Experts of a small language model.
Size: width 224, vocabulary 32768.
Experts: 64 experts in each of 8 layers, a sigmoid router.
Training: 314M tokens, 9583 steps.
Below are experts of layer 3 (counted from 0) of a mixture-of-experts language model. Rows are named router (the router's row for the expert), gate (a neuron's input weights, with its number), up (a neuron's input weights, with its number), down (a neuron's output weights, with its number) and show model dimensions 0-223. Each number is 128 + 32 x the weight over its row's rms, rounded and kept within 0 to 255. Numbers have three digits each.
After each expert's rows: a language model's description of what the expert responds to. This comes from a sample of Wikipedia text that the model never trained on.

# expert 52
router:120130120122134136088097151106044133072141123123118139178129109138158131130156147109075095113082088136132114116142105128111255110091115062236158156105120076138077106100113134111109115160124129116156165134077029119152151123158118141116082108078090109094158065190163105097111127148132109123104109134140146139116189105157137129172142177128100136138159148075121129139147139154127106115161144168127104148146133123174254141147138125089119141092090130152133085142161084133154153125070152082145125108155124162091120128110126119171147127130183162136138110131111145115093120139124120145118208111144123124050156170160082106093118168052134113126069180144146091177127156135128087081102
gate1:120164055130124071081108137156138109098181140135151146113160101117179190062156121144133094153192160179146179123105146132082199165140149096136154118068098119149120172093085105146155134150161094164151133108089127174147130120113139100139082146144117141072167105160133145132137143052129130053110145134063173125095151097049153110142127129132140107140077086114141147150106118139135145136183123169160114118185098109198141144187106134112124147141144120142069126195030108110167133095152109150125086157181072170091090101184103131191115159136102176137120145067106095130159135123130093107161126141177121133126090120107151141132119086150151069092123149098188129142095075174131146168129
up1:157132175161107151159089127085144150110092115118133117129132188142135081199161143083124135133018085060151118151150087110160079059173107122158151125143135104094125094111111155115080126076082156141124144116107070088115091104125131138123140069129169099150091136143143104133139110167104115211201127133170120105138132161208133137118103146116106126093188181152133115107154163065124106140095122136103124141059150103056179123084097141156124103123085144088154144086185110158086118133057168116127155106095144144173187123098154129088107158107130080127109163143160139093084144117130128164103181133069098113072170174122118065162149156111113152123145135142115071119129194093150145135139
down1:178146082124164132125146172159150138174134145152089110113168110115105127134103081080165087143158125062104127134187174086071119108148146141045100096043121094141156110114134127115127151128100134120055124174115112101142117160131135127122084164118132115108161136091127094165100154063091118164153099146092086149081122137157102153115116109091168116168142056092160099186051119107117094157089127084149134135161139107118125188111191118179068123113145124125149165167138104124117141107161122142156122154120151158157126158109115072158095129106071075136129146085067062155079115174081126129151136141106155128167071135097099164106048136105112066175104087108190095065124126113141169179100
Description: Line breaks, paragraph endings, table row ends and == heading markers, plus opening quotation marks.

# expert 41
router:105103195158106155104123132095122128075107104159130170139110118147048172063198129135138112092116157173163124133126140103102138092160130173159105129102204101182156102157144119083123133116158140116155137160125062179124117116163128158091049113134165087118136106133201061152068090177097151069156171124097111156103177143097144154135157128132145117158127157129060125125197073151127131163111183128141075121085107169095224166123122137120150139121128089166146146132120093132124149119071128114099151124144137087085121103104100159126163156141149171141080117114114080167127120105149081165169160105158083087088141117134100113091135199155109110160121086180173131152140086127167090085074
gate1:152105126118135187138095140115096182159108136173140161100111127143146129140124181184105083149130174202107120084099148145131101103140165153097072144066133120228108108129131111156141162085179097135122054105149073163094141114097107149122075120130138094140188106113129130138109131118127110116127063166182071067141141130159125151066093157179121076123080106108148058134099115126111116185181154118110126215108145128073101139134153139122127146133150168156078109115106140140170113133146151187157132151131119087094100119127158162132122188119151138139179142141199145172146168140133108162085148117159160139081146112153163095134103047105129077220151191108144156118110148134061125111137
up1:115138148175092137133043183153145136110128107062104156087144111094174126151058147136032145144117174155124136099123108121125130068133179132153165108113158127135138165129112142074129132107186151111108160103101171181068138143153139094138147160158083157158139119198147105203109112159122188121163137168039125114138111069129121184098131145128098115076149163142127173117136115035131100095129116116065094116080183108106171103114114118123101125078163128103086172108127131090151070146102140075136147129193145166106088142185169093123124158166133145136127140146114164151128154056135143134064150193115114169150147116141134083156141160063081094144128145161175118118132162118136128134132
down1:204133105125133121153122130106145122129105112087107101146141162119086101118101156181111088169081130152103115160115184159136096129139092109149135138105186167123138129173149121065088153159141112113159167092173184112108098241108128140194120137153119075133097181084101106174160048093129148108076173118083150070112147123100107087093119142106089113114135099123117155179107184171139202153067140103132141142168121091143170133147168166132091086116098147130036099085141142126138121138167139105136096145140121126220083105110130123143182121129121157114096096159114127144110180141115118104113188176118099147092154100096145122081127110147115076108109168135175116113162109136103158028098
Description: Label words opening infobox fields or section headings after line breaks, such as Major junctions, Total, Coordinates, Category, Elevation.

# expert 8
router:063104146151099104046157140115112145049152102160087168144211139146115120157194136111058126108102130118159126129089103129107195127140060188175097158115151109114130139096144164076144098134153106164060140191110078113132128130153129134142116108094153171114167091228210102095083099137163127068144098101157139149105169154147129141181129155163101115133097114116131111153108127157120122149131131117145142117105125118092137126118139146118192137140180138132137126095115138152112104119148141092148131109106106114072129058124127145139139163092146156171048142111108119149074161095142066205089190105153118112110026184123172149151150142157122158084134102127164132134155182133103148127114
gate0:163124161105163146094157152121131060136108130138120115190173156116105116114139203110132162130081110096110089140138119126118121133098090168088052122087127131098085097088163124196131061147127155103097129157126109088073143131134104145161133118065170103104121136160175142120107111147109148134139113121217160079055081160134156125149144142164107139167076081129119148145172124112126118012127136196120123137108077137131136107094139120158165107102097098062134114106159120149071109099120100170184086069139178089097133117106170098169144128142148120116128106156107097180159137082229159111140164132155186140144087157102093140080172121176090106146082151107149100124088115111174131097122
up0:107125147151139153089125161099144112165164108114138158137151140126084121107124159137097123156069121144136143084160090102118175108091080063030106098073143146117158126154125171214183084150107168177094165115166121122128208111119140182140146098110109143128139177137046115133128096137150179111107117097167159111147166124142176095210137113153131098117094062168102132163128096122102128115109100162123142155190129166133187183119137144221179095107151096106075142132084117152134145147183094177193101074137053132121100184139140124140117117119140141152118134107115133152168149122162143138138083093183125130114088150140101126170131148185212151142100106123106123075158137132097116134160
down0:140105133088131131091164125176095169159153131152188104137133123196127130130114141134149104116081128061141144137112132118110159143104077149107096091143159165115139090099188078131066116118129154115103119173116140128116144167145074132160105103080184141115115108127096120127090124182161142131139051156169173131024075072111120167130183079121138115160105066139078086130094163119098155050113167188113095169112149094107089103101128152119134112173123146108120134069182199137110097055128175144182147086142185133101129107105113136176136108133112142183129146145154132171146066074130082113170136120137117080164110123086151154160195142145129131134118159122202096182128150166141146099145
Description: Main verbs and -ing/-ed verb pieces after auxiliaries or prepositions, such as used, released, developing, remove.

# expert 45
router:092119107130096087108158121091069144136107090122132155156117126135122148136218094136076079089080066124101045132129149126144150093142097167175111142080140095159148077172126153143110123126108110140122141139092065142091155095084160129096116113190140090107148090164131068178066053167165127131104206134174114108124162185153141162195209095119168125152139136182124095112169115125160089142141118126131098130083122108134123193130131130108141137131152133170200096129103082163033135159093099133142148102142043118173105081138113114109149176129108189136099118112142088127087149101150130194132136072152130099090152127108110136128137122131164082141151119142155138140162181090166123119141
gate0:103114122156129121124107154100135102115137167115094175164155101118119090187157086149079184088152043161094161095134139091087143099079080119179130182183099113121195114154152151125118085129127111208100123096130127108081187128107129155112142120138138196124131122206132097111128127180136167151143115092098136094122119142118188109135103115124168173130135160124165133169109172097150100149131143162117031149103125210115140134182198176137101193140046133117139106158122170134077095109134134118137138160183090144118127053188162123136137176122163147111117121099151095147139096181112127064148090102150086129121137151137103141144163186159142113094189135169133105084139117160172105102147
up0:115144129128152155138128145127130133111070176098108170152129124125085122154133138155113170076113034151101143111116115061134145091117072109156110224181109108079187115115124160094132073119182156183080098116095167109095159123081139144132158155108140185093116115191130075110130140118146158138127119101119176056099120172159175056143136111088134176149123138141163183130113143151162127096176152146115047118099132173104112108131217163117121177119081130138168122144121158159098110087101117154132123153158104128104153084148149069102163222121137118110133096127158105153138124161124119096151089102127129141134087177075118113113130179149155144058188124178122137075147105118161124066155
down0:127111096133123130148196123181149101155143103146125138143092128096095167168153079133130157129125092104147132128162164168166121112114140054148169150139116097111076050144196166139108153134133151168162153067113140181102126130118119108138136154197175128126123119161085131125104130102147108160039137153179164108090175174134145082120132142111141152091183132108124133108096158094088133148106171102123052112128109113155168172092165118172133110117133100102137141106167180192115101066152079137142143155167102076158084114113165101147160126062086079154140140105145099138147082136156132086137013100157102098082093078141107120087115141156129121062150098149133141134171127069159059080165
Description: Table pipes after rank numbers in standings and results tables, plus name particles like de, di, von and dots in web addresses.

# expert 48
router:068116122138122118071111124139097137046074103154151180213134129142096110085176097093112099164102115134166077099051080101144149088115110156131132142060164063108170146158123111075101106091146115113148118180090071107157111103155153140093094110140129081116186077166215139129082086178116106126117211125113168112110134169137130166149161134172135162100145137139160153161133131112119113148124139127104133133141107126095151155167138142137140183124083094149141123146121082134105126157056121086162129116134098144106122094096101124137152178135175129096080142170100109149099121118116139147072217067152158085121135188122134135078173137169113164109123151199123160132175116048153130131122
gate2:112174167110146150164145152127101131044114165125137173173127091038101108127147179175136113061108130123073119148078116139109094106142156110149076112113151117108119091078099171134125110118119091077104101117141169142131086101144083158133157102040142071117150192147092127067120099166119072111136135165124095091162112146119129141091162098139079107142137120130088140207115162181150113088172163137087123089106118118110124136104195099071130144141134141108176091144191157135147072118096100133134137095099080112050162151113091179128149183096115103109172201122099164142115161122131118072111182099057179087112115181160110180139152130104141150136076119121120104161140132099128152121142
up2:143148153108095138135124155132100094083144185126164159167124119120098146096050161085158083123120091125151116146056103116088139140070075139109108127091104139161108130122117100071046090155108089092127123132128082109092141177169150131136147108076115134118087131127148084122134099099137104091128117111123081137127128081106115156142162083144035121128119191091068207111115100139143137155141153046127149150120118107106172161111088055120144150143109110149077151114102123105148081094106180101126190069172147185098152159111119130130144160105187142125099171067136109132167198122068176070115185136119157133143119153092080170130126121178153074130133154167105141089153164090151102143179
down2:126170098105112161141134102169119116146199142126148122093172139073179102153108137128095131124134131124099183134135128126149114157161154107133116130163133136140156103186109128176148140105187130151146162087120093141113166176150135110167174129123157089148074125095154144183081144183159057174143137142108155178114145131169143171143155083155159124128136133159134098140147147110107152180130082059150107113081099124109163113137159225120089136089135127166113105152168165195214105153105159031139162093124149144155099097161114190088088148151108095124128110092096114143084112122134140139082142096167087157109119142135178123161112177230146113069105160089084086142123109183070075116166
Description: Content nouns after the, his or a, naming activities, works or things, such as work, album, season, games, cells.

# expert 21
router:107119107199159087040076104127072155061112142108134135159157160129118097145131079095067136147148124170175113092127125115144131075149128198117121158052164110174186147148131125143120112092091081147129131175104094092142127122150129122073077131098105140050140100198219068166063082188116095143122159120134161109137149106105110158165213154118151118084158155146099129169123143149135091154118133196104193165136130158151141193133075118136122155099091130184123174144146098120155128129110124082131108126126082118134115134083151154125134132183178168153098093146151090102101153081120127171156196110124146123111129109187142093118146158141122129173098145153117125181145115109132123141095
gate2:172130203139098166150137149141157119155138151089178119158205166153168074146210113155111068085132142219090122204084124107190108141180134155120153078110066109140091125093172161149105164125133108137113125118103167118129170122122118144131078134135129113123108108077172102134142163149178209137135124159133176129146132102158148092126129099152191149111095200127168136146138164056174108117103100100062128104163158118116093127150140144126150133081145197127146107141145157142157130148130118123133102209157135104072146125140100102142147053169073089142077100135118135126153138140116129102113184119108111088119095112177163111137050102169100138100157145149117114171065090157108132107136
up2:110136167169125118100109102163128139170174152159182161129143136170168078169145107217136095098084180157095144151070146112145137173178112153153099117087087138155122090096138168125076168080135108115092105120090129116105194124146092122138104169148125140147176121124189161162144137116119180175114097125165157095140118095123178122108084105128135102103082139129132152138145125100143108087174124095064123142153152171145144137144168124125159114093129158128149127125094197157188115169100156104102088211155105101111172154160137122090195102145130145191093068179079167128123117198119142138128192114159144072155053122201135120116090129165088203143094165126095118154132083099144126091112
down2:122115136035152156200122159142172143145146074172098136187122112079097049105093127100140131144183140156137131112143074083115124136099144104124108098103094126150179123107068151068115174150115109130134076168116127104111116141130097088140121114128171110120202107124116126114144141141122148149157109094099138078080100066084157196139075160129109144137183134183116159151100148161136077149117113112129112114127164107155127146070111102062150101117104113174122126104115181086131137079163119124182180131176117163121136184164131179076138165103117136095169088117080162127130099109115134114086121103103127136160188127064072137123132080084134202175149133082151133077141142070128136109221
Description: Nouns for organizations and roles right after the or a possessive, such as team, company, group, club, band, player and father.

# expert 50
router:081147144175070110094124154104110126080107106157096148168134113111073141105137103152117085118104119132151116105159170123123146117167139166169145144101154110140183140159139133074151191149095138118137154139108046160169130131191118176123104082126146158117147073171183063167061097088097168105136133116139123123159185160117148134180154163126156173122116130105072104118170137100152068178112130157163129120145099132152140145201155132125109141163136085146101182150127105156112170188106102077146143126161097080107142114104108088141120149136120171183102092015102162187069205144107105109095168153141126078109085178153140181108143121145152142152141111081169139127194106157166112150091
gate1:120129152111127149126141161117122166104163116098079117123183118126085157123097121112226097124135116130137122138125110091077198159124110158174099096152139148117120169146189148209082074124089198159140172099139111106163161131149141118145111166131105149148193172107163112067118152141082113101118142102155148131121120150119129149063152047113175142171100119170120124121113167101112095219136174154131109128140099111130173146125108127110136145130117106084109156145121077150092126142112078130096145171122122089180200093175167192196137161087088176108172131086125159145163183129071077118176115157192187148122093187146136175143131128123119096121134096157078137151104110183119136109079
up1:106139149120131061109135150131129126108194135126095116078139087135126169158086126142152090096138075159136104144105143145114156147188126179141117057164159091138140159099135127185109101107112164199126191102106131097118114115126142083174094183107033154163169120108161062077107125122113161140117105086104139141146127125126120140095134115093160106177116157086105129072140202099158085177165134118153122171179106124129149116119159124144098132107181098095048183112105128125132110155076126158148136151132111117230186083139154161142103137103070180159168127117132131145144155136018085136152141153129149142120069141137092180104091094124132116083144085169095153147101117184137110087105
down1:110077126137100146145065088147139178110116082149120165137105138207160148145154074139180099137183070184096123103171103154177110101157155110080123125120145123199134108089132076151096109144137145119114188092143107132124196120160107086157095151124103115197116073144153113110167122076080157113109136089104167106153084121077094080151096129106063084157165142125094153112083153135116140123139125106151106179134134193121096171121144098138131143088161136074127189148128113113200100119108137065093158101122157126187114159154113113065113124112042082156153086178158170118154145136117139100169079104131145121105113144175141148146168121139161120105164071092144147048132107142169118109078
Description: Country and US state names, nationality words and infobox field labels, such as USA, Iowa, Succeeded, Released.